From a checkpoint of a small mixture-of-experts model trained on Wikipedia.
Size: width 160, vocabulary 15360.
Experts: 256 experts in each of 8 layers, 32 squared ReLU neurons an expert.
Training: a variant of Adam for the experts, 457M tokens, 6968 steps.
Below are experts of layer 6 (counted from 0) of a mixture-of-experts language model. Rows are named router (the router's row for the expert), up (a neuron's input weights, with its number) and show model dimensions 0-159. Each number is 500 + 25 x the weight over its row's rms, rounded and kept within 0 to 999. Numbers have three digits each.
Before each expert's rows: a language model's description of what the expert responds to. This comes from a sample of Wikipedia text that the model never trained on.

# expert 53
Description: Military nouns such as Army, Brigade, Battalion, Squadron, Force, Division, offensive, cavalry, plus some name pieces like G-aza.
router:512499524493548482508482516525477511514493524483524530511506485503485521505541466535486533491528538468468488521483472487467480493532515515503473488502548450491547526492516528507482514490445487520470499478516455460487460494481480483525539496491545489498516474515505519514505470480479501441530500572501519487497527476461517485460498512519497544546454501532535494489498456464514518524490513479483496522471479508529554508480480476475515533511509497498502530536485507528458510468536486
up0:527440501509441516453490484499518501511520462522484518537504499525481502512492480495474472507510522499495499503488512525489499519502509492461531520465518470502525471524507451516467511499496453502544468456526493503481460458500536538435457504446495471483449483459481524471511528558493493517506475513516491525515470529538549513481481497471565472486473495510512502498502521504453489516532557484501517514482472491487491529520520508512499470507487490507495508505454514519486498536503504
up1:538471482525471512476501528493479493527490470516461524568539551528496527509435533527494528525518486557503516448493454493508461491473505513475491491492482475510477486518493476496488528506501509514472505456486565488476511522504463482500506498528513507489507429538468495491513486497506476475469492463492496502533504533440463483464529482502511506521471515504466497489526489484494557488508520471507493507507557494507475479507498499546498491537531485514497528496534507495495491504531534
up2:491492516467502502501533473480505461483504471475524541485516493515511500508517504493506488491515492539500511538463464499484530522469453480516485545523516555505497499516495485479513485496509477494543475500507508497506526484524548456498467556508473475472521502496523479558460532544483472519495504523485513536513465472509463539513451500473500527505449491431505485495479500476479476493478495531504494494551507498470488474534507504489498474500521451507511460487487511493484475550571461
up3:493476528486426446499519539521525515522463452533502534491521512481480517500489454476486547491532483497537518515520531542456534501506508471474510511503493528510515493495516463502520505495503478506465550540500547523531484536505479477496509502482503537508519514534507461469520467507503499519536496491474503514493490517461530493484504443482470526515499485529551515478525516534449542484497514499510527468499500473549478461471491513484545523481495482494498522478518491482521509454500470

# expert 63
Description: Major city names and final pieces of place names, such as York, Angeles, Chicago, Washington, -burg, Fresno, Beirut.
router:500452535500529454499485510509447492535482505494522527495488474479478504540527466522499519479514530472492470527482463472452492503526503497465488482485525474487523518480534506497460518479474462486486462496540486483470487492476481470536541474488519475530510497522480519485521472466495525468528500549536519505495520471478484504487499522537526509516479501551535486479524469461544535517524512468508479511496477504521550512469462480488510536533524530501553503530492555517466500496511480
up6:487552497547501505461453512476438470526493499449458519478507519508540514496476543453501512550485470472512496498484508443477509494505445481509517508495517516495476509475507476521486514487466535518473515518484510480502516495467545525461458513504509521510451501524512454504481501536531514515529495480537507500490502516503533471524507509505493489504519514477493463493499510472543532550505491552494480465511518513500463447493529489520486490496500517483495495500418521505520486495518472
up7:482518452485486478497522526532545504510514489496467468487524554512509529500539517490517476510521477513487473478484508466502493496488516516500507511496494460513461469509513461504497501431520520430491481530501458527491546540521501528507507510439493496466498490541480511505521491527447529454492490530483529521500487515491486511478528488512496506533446470536499546483510483525490447519496470497494491478495534485473532507475487497524503503475506478516464497524551495560547480483491482
up8:487561463482499497483475525518465536498498497465504536478492535507541491476451494508499515486508516528514468484502532480478536507536515513505463470458502486502508547466475495508464505508467482474478563516482466483512493511487492447544495487490514510509526503505489530578523507488484512487469512505527492479484540541510506480504532471488535469467504517513444494490513509449504483502517521546494526522548476532503476515521492512502503493522454497501436503473517488509478532517515539
up9:478497503504515490466563490470466525524468485473455504474542529523532515515554499532498514581488501454492468535514546518492488508456507493529493498496491475474529484499484481472553520482478475505538504459491547453516522493530461523478519501513480513509510497483512497446522515494462505517496455508517484504488509492479499498494497487490496530479505473534497508512531440511470467488523496501527517478496506527516447539465526500520506503535533511533480490468498480489522490482541470

# expert 25
Description: Double line breaks and row-ending pipes after list items, table rows, headings and numbers, before ==, |, or The.
router:512473519475496488518474545502489486521485518508515500529480477479487520535535463554510480455511520501449529517480487502490486510548517496476455479493538504482519549490544510486499497477477477537493486502552468501463490489473456479502521473478537496525511470505518504499487473490496515507519495524487539476494504443472513474490430533546534525496488494514527517503497482494548547527507501488468467542470483509514546528490439483484524512479520507491528533535482500519470506469508497
up0:452460470490502491522544446491508507526540505527476541495561497491463491589536499498489530459461479485481483488470498524517501499508493493524515505487543495512509516492520519465495473510489417511453529482542502489479455452463490508465485510493505470463517496499476537487494481532473471530506501524503472523507507484499532534513520487515547486484503468507503511506535493511484507498534509525477479532474515552508501532504510472474494508489500452495503491481511519503534502526502482
up1:536521467532507518468525534474508478525521493460489507565500501491507497531478517532514468483570527498517512475520502466470484475496453536518498479492477482546509573512478480523500534469511538510483489449499526503487479509480515503521476519500505502486474486500501479486491494478522518514503477473535507537517492547428514465471495506489472535481489509494479498502512484517507564502481533475528496527516528469484495458521502521509481485473508514468472502442459505503486545478498526
up2:468480495491497503558543465544517456521503492504514498481516527499476474497510482472471535450481512478534520480512510540512538480509490501469530554523518501489525499536467477510459465489516485437524493484466471519497526476551524486500491492483514482508498517478525516475498506518527447497468454511508462529500473486529486498533469498471498505519482488442505504521506505531504496503487488527503498498540523501483486511535491551496555532497503457491488477483506529450498466520562495
up3:475514508491509474531469474501488503498469505543523496505507514492478504470494511484471497508494487504469492473533467523488474551509474480480528547507482494496470473494513492526521497482454507554493477552455481508514546540520540488503463531529504525497543507541489540506485533506506470494466516548460478461526472525541492484491518494455477532498529532466507516479495481513516500474461504507567503495514498458523507465519484570508513504509491462522525444492492496472483491507492522

# expert 15
Description: Sports league names, conference names and game statistics, such as NCAA, NBA, All-Big Ten, career-high yards, scores in tables.
router:529463519499536483496497514496456484512500526483496502501497486472491525500543471515508500524515510443461497527485464486490469526524531489500476493487523455488534518473530528466490511517492492508476464499537485461492469493499501453554536479501497456512511482560523503505488468476479495461529521543509505492508511464501530483493473499509503526541483507512491485488502454463531485510518520510459471515458485513532535522474465455475497548544511535494526505556493520527490498448544481
up5:530511532504553529485472481509486491485451509506466495510503513494514472510485516520534542502489521471483481445465503444523459506545499455523528501516477512505484514480476522487505476500494504522509492484468528476502482520508514560447545491507503569490509497502496570519501519466499514485501511484496511490478511517539515466469466488569513475544481489531528504475487503492464516514475546494497491472463471531538493467507502499539490530514467497531494499476471507475480501525512468
up6:524545493516539495493493557499519455556498519483478484496465498487507520485469466502537486537488490466481456489480496422452488510506477542500502476508476501484473502497489452522504515453469507500494506533511474496543538496506538508494473482508525553499493497509519473549495487529540475495473502490474514481498459492468510457514498498505463498501439513502480521561495517477468497522520501479511530487522524499494472488496521533528495542520514495477495551478494506468534467530491511
up7:512514457493528525496496471484534480520483487490481544513507546521518478488476498483481438499521520536462460507533507473541496513476441513496515543516535524509476510504480501528506491497483527482474522555522504567480511467528506547438456518486506520480456531459503499488464531524478512548477489529501526487521528462455487514518506477495490489479485492499482499511517536496488481495495469503481518482483520496457531528471490457466486526460501497520493538473490498475533502473494499
up8:460537477497538450503510518536499481535481537510498520497450526519532476508486502485526476486481490533504470541487504525533542519500476517537473487508461495539510478476483497504455466508469532476509521509486520477490495515432502469571577501498509502493508500533494525526499502548522481494480466489502493498479509543502499478528475501483512524504514482462462500506506518469482491489469494537509527471527521466481487474465499510445454525550478495505492505465521515516516522505525492

# expert 59
Description: En dashes in season and year ranges like 2010–11 and 1935–1937, scores like 52–42, plus position codes DF, MF, FW and LaTeX backslashes.
router:536487509488499478519467523531480478527496498476517493556464507495491528490500475510535524475519514487475528512489483472500468510544535505499491456446535477450511532463531499504468530489486472499491485484526445483484487517469487495505514461477503482508532487523500484527503479466520503473543515533509541468496466454494513485480462504538538509497468509510507492461519485460529504498533543497457472548481481495520539523478471462489525526506545514484536510511482522531500527475552498
up1:556497483511499500471562511489512524534485472491455529532499499529474524493475501482488495506530490510536506477520477487454510516492488500534511515480484520517482549507461484527477510559509529509520487450489539487489559512476487512460513472526500509510498503447508485457502479496524497468488497484532469504506505528484455503464479522490480497511484509503464513474542468481470568499493530452530490507530561482468484531513490472527497523500506474480497499490494541469488555507471509
up2:488466523465488490468537500502475457506514498531505459501496488522499511506512473508516483473517449513516492521515439484456512503519484523498467549498503515516490491525520516523510537478546512492560493458506527489529529464517543491490463487495487487476445499523478507492507483514445489538503451490484523520527493485450553514553504486447495548493510519499501477512505518512491512507495487507458514516503490480515508461522478522469504524454516452514459496482511512464494487551543504
up3:555506520486481474512529481523485511482471483466494562504489514494472488514467528479493507479521509501508502493515515473498491506526488484499478510476494513462504485481493502496548506512474494542498535520464478502510515532509531489479462508529483504478535480533506521506502456489486493530506507522512480508553458520521495493475503486533497485505476508499534537428479506502531555543472544536497537485531509488555478511503490522469546510565465492495468490542511478443450466514503464
up4:505493522492497484481515484467476509546515538512455517490500525528489513515514498509482494488498493483518475512516533465511469505494489498542512490530541512518476570520537542484559468493479533470461444514489523478504520497486479528483481495548488547483541514538510497499503482508516534532494477489501438480520485517497477480463496490503498466575466470510454498484458488457523465492492486513471446496489497523548500525511485521542516504491475491500522531493509498492530490529480522

# expert 52
Description: Single capital letters or abbreviations beginning a place or person name after a comma, "of" or a pipe, such as T in Tucumán, TN, U in U.S.
router:545466513459529482512457536525478491527488511492553521544471501497482522531512462504520521485530524482481529522497445500471492510507510504487472470474535485493527502464537514484481549485488482500462467501538500494459482480443482469525507466490527471517502483531509495522531463484483500464532525549512518476494481479495502521496455528501501520517478504517547517468520464501479516525514506449487497494487482482508557516481454474491518509517527511500521516538471492555481527483534506
up1:510527487504525483492520521525479520531498486510459544551498500488490487473455482499471514494506482525502522501457471490511469509515513490501480459530458492525516518523505510497497514549501512530472491450496536500479551488511490467500466448529528479518476475512488441508508479473521492517510527487529507543510502521464470501477533536484468488512513497481489577442541491468503517507554538484517471506534541498486482474507510484504457507501510463507485493450489547506464521494482502
up2:461504498477472485522500515498457478478493465520517511469509503510520479507539532498516515510539507493501488506532432533509524505501456514549506525482563492456502530502532496485488500495522470457485484498499433515540519483506508485472501548470493504467460478529555452520507531532510470510477495510526483548510479479533533499529502459450472513520467484498499491541456497500496501508482482512510504512529498480475503515518514497502537468538528450466466514507514535469511502514518485
up3:527470516538512455504456515533504489515498483497536496494500540504522503516496473481503497492576521517494513484495494507458492486471506496476485521448501526494480462502497498501495502447487491517471477529438443504534525538509460523525478472527505514491532493514503494574515478514464496535531521524465503485536424506492500516511517492490480490507498501474573519523504513501499515494501525493503512508495456505506460512461504512510534549538498493515488550500509470475505462522525503
up4:472485472456505511502498508502474485487472537539464536517519495503485449485488508501486507457493525478476505525501483543545480546517456496453544522526543510496517521517528500462554509507499567498461447457502515486505492524527502479474477517499516483458476526503492541533512492510509470496463455489502471500537486567518523500505474463525478526511488503515493508491511491489524484469476502499514490491526520519559498500530498477501454505502490461544516473507486498502505556514485492

# expert 58
Description: First piece after a list dash or colon in infobox fields, such as Z in Zingiberales, Synonyms, Lic in License, and table headers like W.
router:520478497482510490490466494523477483522470530477487521549461502486496541514506493501564548493527522493490520533484472472474487508528535500491446482481495479444493534462510527486487532521502473514509519496514510491482463501483504490525521472460513495514530486555551481539547499464494523481504496546506543470481520478494495483486441514537531535511484515523529498473515457538514497518508502474461497509489469529532547519471426482493507486521528514502532510509486493520494495495512518
up0:515528500506489502468531487540478507487466517500468543487521469521504520477490483499511515498490528437502512484514486503513499507490514522531515513467512522523507497496509504530476523490477450467539477479508467508470506467486505536465443482486515458492470495482493486446493516520500480457485531510586495547479474508538540511524494482508529552472521484427524543508553529539471508501519520502508494525485500496477466514514500448488490517500488495483473481471488527501499505518457525
up1:533528475502508494505445501476450500504472510499506553516506490552473489492507519488533485473514479519512487480518464476421482476500490485500499464510461472520524520501472503530503499489486540513507471440496506492528550521528536490500541475518537491473525441507483498471527509497506510477501500507490487510523518543472455515469492523466498522493507475485481516481535505508502566480478537472507450498497507440483530482484490491531509516512518466515486527480509533474504521545508538
up2:473492501485489510513507504474500469483488480495478485498495515531507507511501492501499462483543475472517488479522477503498492499506461518469522542462519482473489541510470479499476517459493549517516463449534493510550547516486528491430483476497486475535465508512551451496446494557452464524489509468535499509508530518497521529562485470496488541500494508489533487486473553499532478495505545486493502514511459500508515449537516494475518491516548501469470532508502508502513491512499496
up3:423500502529488485507512533511501508515490467518468517531518515519499524479467510485473541476532528487482519520500517487489416482493494513455501500451529509503484504476521504500512474479499493509470520536510532539493476534500462498474482504530488513495521469528510530467524469491473497545512523490475503515534471520533490501506537480474485485518496519457541584475458460511505517520478530481503538490500463483509497510495510466489538524563490507499446487504501484492500506517484464

# expert 62
Description: First pieces of proper names, especially sports team nicknames and short given names, such as Red-skins, Roy-als, Dod-gers, Hay.
router:501458517456502487529454505491460498524481515477505509508482491481502549508559458507507523491539559481464511510500459491520486529526531548511482481491527488466531518470527512474499532515469487497503454487525484507478459474470494476530492495465537489526507485539518475500476469481493509476516508524511545497490490487481514504479492544498510501494478514488530501447524489487526506509528518477469466531487459490523531511469458468495522536538513484466523526557472551517479517471515504
up0:473495525492454529482490478518497509513536476525482480535467463517480468467469510490478472470510515482503488484488521513448490506482474460497528527484470513525513503524519510495476504502540514506517520514571493526459483518493505552467491507543494519493496424461468533476486518552516485474479510503481481509518506511538504491492491527494565512525505464514532515499521538515462500507480518472506516535504500450496514466505508450477529508467496480467541508449492544479472503507503505
up1:524496482512486498446490511483503500524499487480441535529507496499499528482491554510494503487541530507513511481523473494520471490531484475483502495485462485496501502488501479503479451496504538568463507465496510510456560523483492505499570503512492505510549497477527504500485474483528537528464499496506444504494535538418493500449516523506473503505516523467476515462556482501504531489507539461532468496505509474464505469498500507503519512487516474498486494513530528478474503479518540
up2:489482513513496489535522489519481457501528479525506539442522536490509509530528497490498502522492451510496497469510496537460476522502492493521495549532488516450483545505468488494502521494531469484519483498515488514557517510496493447504501486513476458523465509462478484488528492526464487525524504524514485492509511516503523461518493451460481522522462501497537494462479478496503510509488474559462491550526453484531523466516484515504518483503521451462501541542483513461521518490554517
up3:483510520484482425533519524516506487529440491522479472471456484476479539488479519494469499492522526487468543523489551519499515523469519496493486535495505517486489479483524485491496496489472500533518505533515505494535536503570492535524477488489441520492524483517530471493503512483453498500546513444505471506539472519527470524457491513506469510496501521506546564510459504472479506506509551482494522504496495495503524474531490534515504517533482471501470512503525482491522455512532505